{
  "n_experts": 32,
  "router_score": "sigmoid",
  "norm": "rmsnorm",
  "norm_eps": 1e-05,
  "tie_embeddings": false,
  "train_tokens": 357500000,
  "steps": 5456,
  "dataset": "wikipedia_en"
}
Below are experts of layer 4 (counted from 0) of a mixture-of-experts language model. Rows are named router (the router's row for the expert) and show model dimensions 80-159. Each number is 128 + 24 x the weight over its row's rms, rounded and kept within 0 to 255.
Before each expert's rows: "gets" lists some tokens that make up at least twice as much of what it gets as of all text. This comes from a sample of Wikipedia text that the model never trained on. Tokens count by the router's weight.

# expert 26
gets: "z", "im", "um", "ant", "am", "ll"
router [111 127  81 112 113 147 142 129 112 154 143 108 171 140 181 151 123 112 151 127 143 153 120 137 109 114 122 113 126  93  93 173 131 116  99  73 150 124 138 146 112 107 126 114 131  96 151 161 149 180 142 147 139 143 128 110 120 129 131 128 106 126 130 128 135 157  97 127 121 135 131 150 175 131 127  85 131 108 135 141]

# expert 1
gets: " ", "at", "ad", "un", "hi", "ity"
router [120 131 120  77  93 144 144  96 115 129 164  82 167 132 132 135 157  71 140 117  95 177 111 124 135 112  91 122 125 110 108 160  92 150 141 114 137  96 154 145  99 127  90 146 114 125 158 116 168 115 145 101 142  99 135 136 186 121 142 143 147 122 136 174 139 115  98  99 127 102 144 161 104 166 111  92 147 121 137 150]

# expert 20
gets: " 19", " F", " f", " 1", " 18", " 2"
router [124 154 119 124 128 140 150 113 103 142 188 125 126 140 170 119 115 133 162 120 141 120 154 110 129  92  87 122 138  90 118 171 122 130 127  88 141 163 164 142 142 152  93 124 166 125 173 110 146 140 137 135 166 117 136 119 112 140 141 122 158 146 125 168 118 131  87 127 127  79 153 136 144 149 136 114 134  97 143 164]

# expert 2
gets: "en", "op", "ion", "all", "land", "age"
router [102 136 119 126 112 109 142 126 117 150 167 109 162 105 152 123 185 111 129  77 171 103  96  97 146  83  97 162 163 127 128 149 112 164 136  81 109 136 146 108 121 125  96 154 149 128 166 119  95 179 136 101 162 104 122 117 160  94 138  96 149 142 120 130 141 142 134 116 148 168 164 137 139 170 154 104 147 122 129 149]

# expert 30
gets: "er", "or", "ar", "ur", "ter", "ist"
router [158 189 114 112 109 150 154  88 114 118 130  93 135 128 144 139 136 109 160  94 149 166 128 167 160 139 105 168 147 121 147 145 143 170 130 144 130 112 160 157 149  94  80 134 119 114 158 133 148 153 179 133 125 135 104 110 145 126 177  74 115 118 142 113 151 164  86 161 132 118 124 132 153 123 129 105 130 126 141 149]

# expert 22
gets: " a", " was", " is", " an", " his", "ci"
router [141 133 108 107  97 154 137  92 128 138 146  99 151 127 149 132 135 118 175 119 137 182 109 130  90  84 117 112 118 138  81 164 106 178  95 101 185  85 114 153 130 114 121 156 153  90 153 107 121 149 116 119 150 102 129 109 110  98 181 117 123 150 119 148 107 144 155 114  93 125 188 143 148 119 133 137 145 129 172 116]

# expert 0
gets: " (", "ri", " \"", " on", "vi", " Ro"
router [146 136 105 150 141 155 147 127  69 157 168 117 130 166 147  98 116 126 131 129 138 174 149  74 125 103 120 151  94 154 126 159  95 119 110 102 173 146 167 110 103 152  95 131 151 129 121 139 166 148 176 109 139 115 131 114 124 127 160 145 132 164 146 158 153 146 145  88 134 107 166 111 156 144 122  97 176 145 184 152]

# expert 16
gets: " with", " –", "ive", " g", " not", "duc"
router [120 117  98  90 129 176 136 135  81 132 128 134 153 157 142 159 152 117 155  94 145 118 140 121 110 115 121 111  92 115 134 138 138 141 118  80 135 109 156 134 149 142 122 135 130 143 161 144 146 147 131  77 120  91 107 111 173 134 129 109 121 127 153 128 139 146 122  93 134  79 149 163 158 144 149 120 172 116 170 113]

# expert 28
gets: " the", " The", "The", " it", " It", " this"
router [162 146 131 133 110 141 130 142 150 120 166 102 155 176 148 132 137  76 138 101 127 133 142  91 141 103 111 120 120 131  76 157 139 134 129  80 133 115 136 107  96 163 131 128 133 154 149 159 154 136 149 124 143 143  98 131 131 123 165 142 131 113 157 136 163 166 102 110 114 133 131 150 152 154 174 118 148 139 160 138]

# expert 3
gets: "a", "o", "e", "ta", "ia", "co"
router [107 158  83 105 132 178 123 114 127 175 148 118 209 142 155 149 149 115 122 120 114 151 162  87 133  94 108 157 110  98 108 131  88 114 135 116 168 112 116 153 121 128 100 127 129 141 137 155 145 138 151 120 112 126 131  76 125 120 156  98 169 184 108 123 144 146 115 150 136 158 139 167 190 152 132 109 136 123 149 121]

# expert 12
gets: "it", "st", "d", " be", "i", " co"
router [170 127 108 108 124 139 124 129 101 145 144  99 158 114 125 105 126  93 119 104 128 153 193 129 167  84  92 121 130 131 140 165 150 115 151 125 146 134  96 129 127 145 127 145 152 126 196 140 140 133 139 118 119 140 155  57 145 110 120 105 113 141 103 191 152 175  66 127 169  87 167 132 120 124 119  70 131 150 191 107]

# expert 27
gets: "n", ")", "y", "on", "la", "l"
router [ 92 145 116 147 122 169 130  78 100 174 152 103 127 121 136 136 124 135 157 127 155 148 115 137 115 104 107 132 129 128  94 136  99 133  75  72 179 142 166 134 129 133 116 138 119 146 136 104 163 124 104 109 118 132 146  89 126 116 164  90 139 153 115 151 159 151 104 111 179 126 186 136 144 140 143 115 144  96 148 145]

# expert 19
gets: "al", "il", "'", "ic", "x", "as"
router [138  97 121 131 107 142 169 139  86 131 163 102 129 172 154 131 163 130 152 149 143 128 116 155 141  88 142 127 113 143 162 158 120 151 105  42 140  97 127 157 112 159  86 129 119  89 169 155 148 127 143 139 128 106 142 129 119 120 155 129 118 126 145 100 176 150  73  98 156 106 151 183 131 180 116 115 130 141 151 140]

# expert 31
gets: "s", "d", "es", "r", "ers", "les"
router [118 157 102  94 141 143 142 122 119 174 164  89 166 156 149 144 130  88 134  96 123 162 134 147 147 113 114 163 135 114 112 181 123 148  92 116 173 113 133 138 164 173 101 132 148 121 125 171 134 145 176 109 159 125 123 138 155 122 176  87 145 135 100 160 142 146  78 130 163 122 124 147 146 130 125 141 142 119 142 169]

# expert 15
gets: " C", "ch", "h", " c", " St", " H"
router [127 141  96 112 120 174 151 120 129 156 160  97 151 141 121 126 146 112 149 119 127 121 172 155 147  89 127 182 138 102 112 133 132 159  99 116 133 106 159 142 113 154 103 116 162 148 146 120 187 153 160  95 134 127 151 114 138 136 155 140 136 119 123 129 143 125 125 124 105 129 128 156 143 166 176 147 148 122 159 205]

# expert 6
gets: ",", " in", "is", "),", " ex", ")"
router [142 176 118 111 112 138 121 106  95 164 152  86 155 162 112 173 138  89 113 131 131 130 122 139 111  97 109 126 120 122 117 138 147 145 144 100 168 100 144 141  97 146 123 116 159 126 149 147 120  90 151 121 140 123 144 127 185 109 141 111 146 131 147 148 157 151 126 136 159 112 164 133 152 140 140 121 149 117 135 144]

# expert 7
gets: "ation", "ment", "\"", "ction", "00", "tion"
router [105 139  84 117 140 110 174 130 126 173 164  94 169 118 135 153 135 107 122 115 134 160 128 143 161 116 122 138 162 113 110 168 103 138 122 122 128 139 128 132 143 135 117 113 119 130 165 135 132 138 140  99 129 121 104 117 128 131 135 141 108 140 120 149 138 124 109 109 144 120 153 117 194 137 166 131 197 120 134 141]

# expert 5
gets: "\n", "ra", "me", "min", "==", "pt"
router [ 94 145 128 109 132 136 109 103 131 159 128 111 121 136 127 158 117 122 132 112 137 117 132 108 119 116 105 141 145 110  93 119 180 140 128 107 122 111 148 112 128 152  99  96 173  97 126 143 130 118 148 138 137  98 143 129 130 105 165  95  96 205 116 138 144 137  86  93 105  75 142 155 146 124 173  72 144 104 120 157]

# expert 9
gets: " and", "t", "in", ",", "–", " or"
router [ 99 169 106 133 103 181 132  83 138 169 157 104 193 179 133 144 130 120 189  84 150 100 159 143 114 119  73 121 161 121 119 138 125 123 163 115 152 112 136 105 137 118 118 106 169  87 111 126 162 135 153 122 145 106 163 134 161 103 141 119 134 146 165 134 155 160  69 107 147 128 157 175 139 145 124 125 140 124 124 128]

# expert 11
gets: " re", " E", " S", " con", " Ma", " Re"
router [140 152 134 101 143 161 134 111 111 150 126 136 164 113 141 130 139  98 159  71 153 131 137 141 135 100  86 168  83 115 124 156 132 130 104 109 129 142 117 147 135 151 105 151 114 108 161 130 170 128 179 116 164 106 111  91 147  98 144 105 126 181 101 128 156 141 133 128 144 105 127 133 129 111 122 118 155 107 161 155]

# expert 24
gets: "ly", "el", "f", "e", ",", " that"
router [149 162  85 123  94 112 166 143 153 174 143 108 124 146 156 128 116 111 129 104 141 149 157 108 146 131  91 114 165 110 135 151  90 133 126 133 156 118 129 140 125 136 130 146 141 107 136 120 114 143 160 137 170 133 119 102 181 112 177  92 167 144 130 147 158 152 134  75 132  99 139 158 153 135 108 142 137 121 116 182]

# expert 18
gets: " of", "an", " as", "us", " de", "\""
router [151 146 126  89 118 154 141 162 127 130 140 111 160 158 143 148 132 119 160  75  90 140 166 137 149 145 146 126 136  90  99 107 103 193 129  83 176 114 156 149 117 129 101 111 178 166 162 128 103 115 137 113 107 108 118  86 150 115 144 131 150 177 153 171 176 156  85 135 123 129 145 116 143 154 137 126 143  76 176 142]

# expert 13
gets: "ed", "y", "c", "u", "s", "i"
router [109 137 114 124 109 154 109  58 134 184 163 115 154 128 159 138 120 107 124 107 144 156 129 109 174 108  90 146 105 118 103 154 134 119 109  94 177 151 146 118  91 114  89 140 148 102 118 131 100 156 167  99 162 110 175 136 131 127 115 121 143 149 138 137 172 159  90 130  99  85 154 164 135 127 160  96 139 147 140 168]

# expert 4
gets: "ing", "th", " at", "king", "–20", "ning"
router [136 152  90 142  86 126 151 138 130 131 151  94  88 167 152 130 158 123 166 111 115 178 115 131 150 121 110 137 125 102 106 138 140 141  87 123 137 142 144 134 128 145  94 115 101 138 180 127 165 139 136 120 144 106 156 137 184 125 159 126 123 177 111 151 148 106 130 131 178 128 141 163 116 154 134 138 118 104 170 149]

# expert 29
gets: " |", "-", " to", "|", ";", ");"
router [138 165 129 127  67 134 161  88 128 134 158  82 157 159 129 150 128 109 143 131 142 151 119  88 119 105  69 124 127 136 127 156 112 163 120  80 132 103 143 143  95 131 122 102 128 147 152 132 160 131 121 122 170 109 119  91 142  95 171  84 134 133 131 119 177 111  97 134 148 110 151 148 159 164 120  99 139  93 154 141]

# expert 21
gets: "re", "le", "li", "/", "%", "\n"
router [166 133 109 135 137 158 113 100 137 126 148 102 132 139 124 105 122 116 140 125 145 149 104 113 110 104 151 160 117 126 137 142 101 122 108 120 137  91 124 134  96 130 136 107 129 172 130 158 156 148 142  82 164  92  95  98 147 106 137 157 156 139 123 129 117 126 111 116 122  92 138 147 142 164 165 102 146 106 131 171]

# expert 17
gets: "-", " p", " st", " b", " w", " d"
router [134 109 114 120 140 150 150 106 123 138 160  97 149 135 134 133 129 109 144  99 122 165 162 143 161  82 120 109 120 143  88 160 124 155 102  97 185 133 144 159 121 128 128 122 133 130 141 120 123 159 127 134 147 134 135 127 167 118 132  98 153 130 141 142 137 165 116  99 108 134 102 117 160 159 153 124 107 109 182 150]

# expert 8
gets: " ", " 0", " 1", " 2", " 3", " 4"
router [161 140  76 124 130 158 134 109 113 162 125  88 132 138 141 131 125  96 140 137 141 123 139 124 127  90 115 133 155 114  69 157  92 148  94  90 163 130 130 144 102 151 124 119 147 159 141 133 195 133 153 121 135 111 164 128 151  98 142 114 172 125 126 139 142 132 123 108 131 127 122 144 114 168 168 106 117 109 158 152]

# expert 10
gets: "k", "g", "w", "b", " T", "et"
router [144 144 132 108 129 115 178 100 129 151 138 121 128 118 150 119 167 100 164 169 120 156 112 122 138 131 118 134 110  88 117 149 100 149  84  87 122 131 152 130 139 136 133 108 126 144 122 140 122 136 150 124 108 114 148 138 153 111 142 112 117 152 122 111 141 116  66 112 129 151 138 161 149 134 156  83 138  71 160 159]

# expert 14
gets: "S", "A", "C", " A", "N", " G"
router [111 157  83 124 100  97 123 118 122 160 139 145 145 148 140 139 136 121 173  79 151 153 152 154 160 114 112 138 127 133 134 156 104 121 145  61 139 145 148 161 115 155  95 135 122 111 144 128 175 147 159 137 144 112  98 107 128 105 129 120 110 126 118 161 137 172  90  90 126 127 131 148 179 127 135 118 122  95 175 165]

# expert 23
gets: ".", "==", " |", "===", "20", ")."
router [132 110 117 130 142 141 126 137 106 152 144 134 172 139 150 160 109 101 158 142 142 153 123 148 140 137 105 132 138 118 107 143 122 151 113 101 145 123 120 148 127 124 105 111 148 131 131 143 145 144 181 105 182 117 136 138 154  85 174 102 153 177 125 145 160 122 121  80 140 137 162 148 156 194 131  82 164 131 143 177]

# expert 25
gets: ":", " for", " by", " from", "ry", "ate"
router [134 138 119 112 106 129 155  96 107 139 155  79 151 152 156 152 132 134 158 102 142 137 142 127 172 145 119 136  84 105 106 151 119 149 131  82 133  96 125 173 120 136  85 103 117 148 185 136 154 150 168 144 140 131 150  88 107 122 160 106 154 123 152 156 157 112 137  98 154 118 158 125 135 129 140 154 157 107 195 184]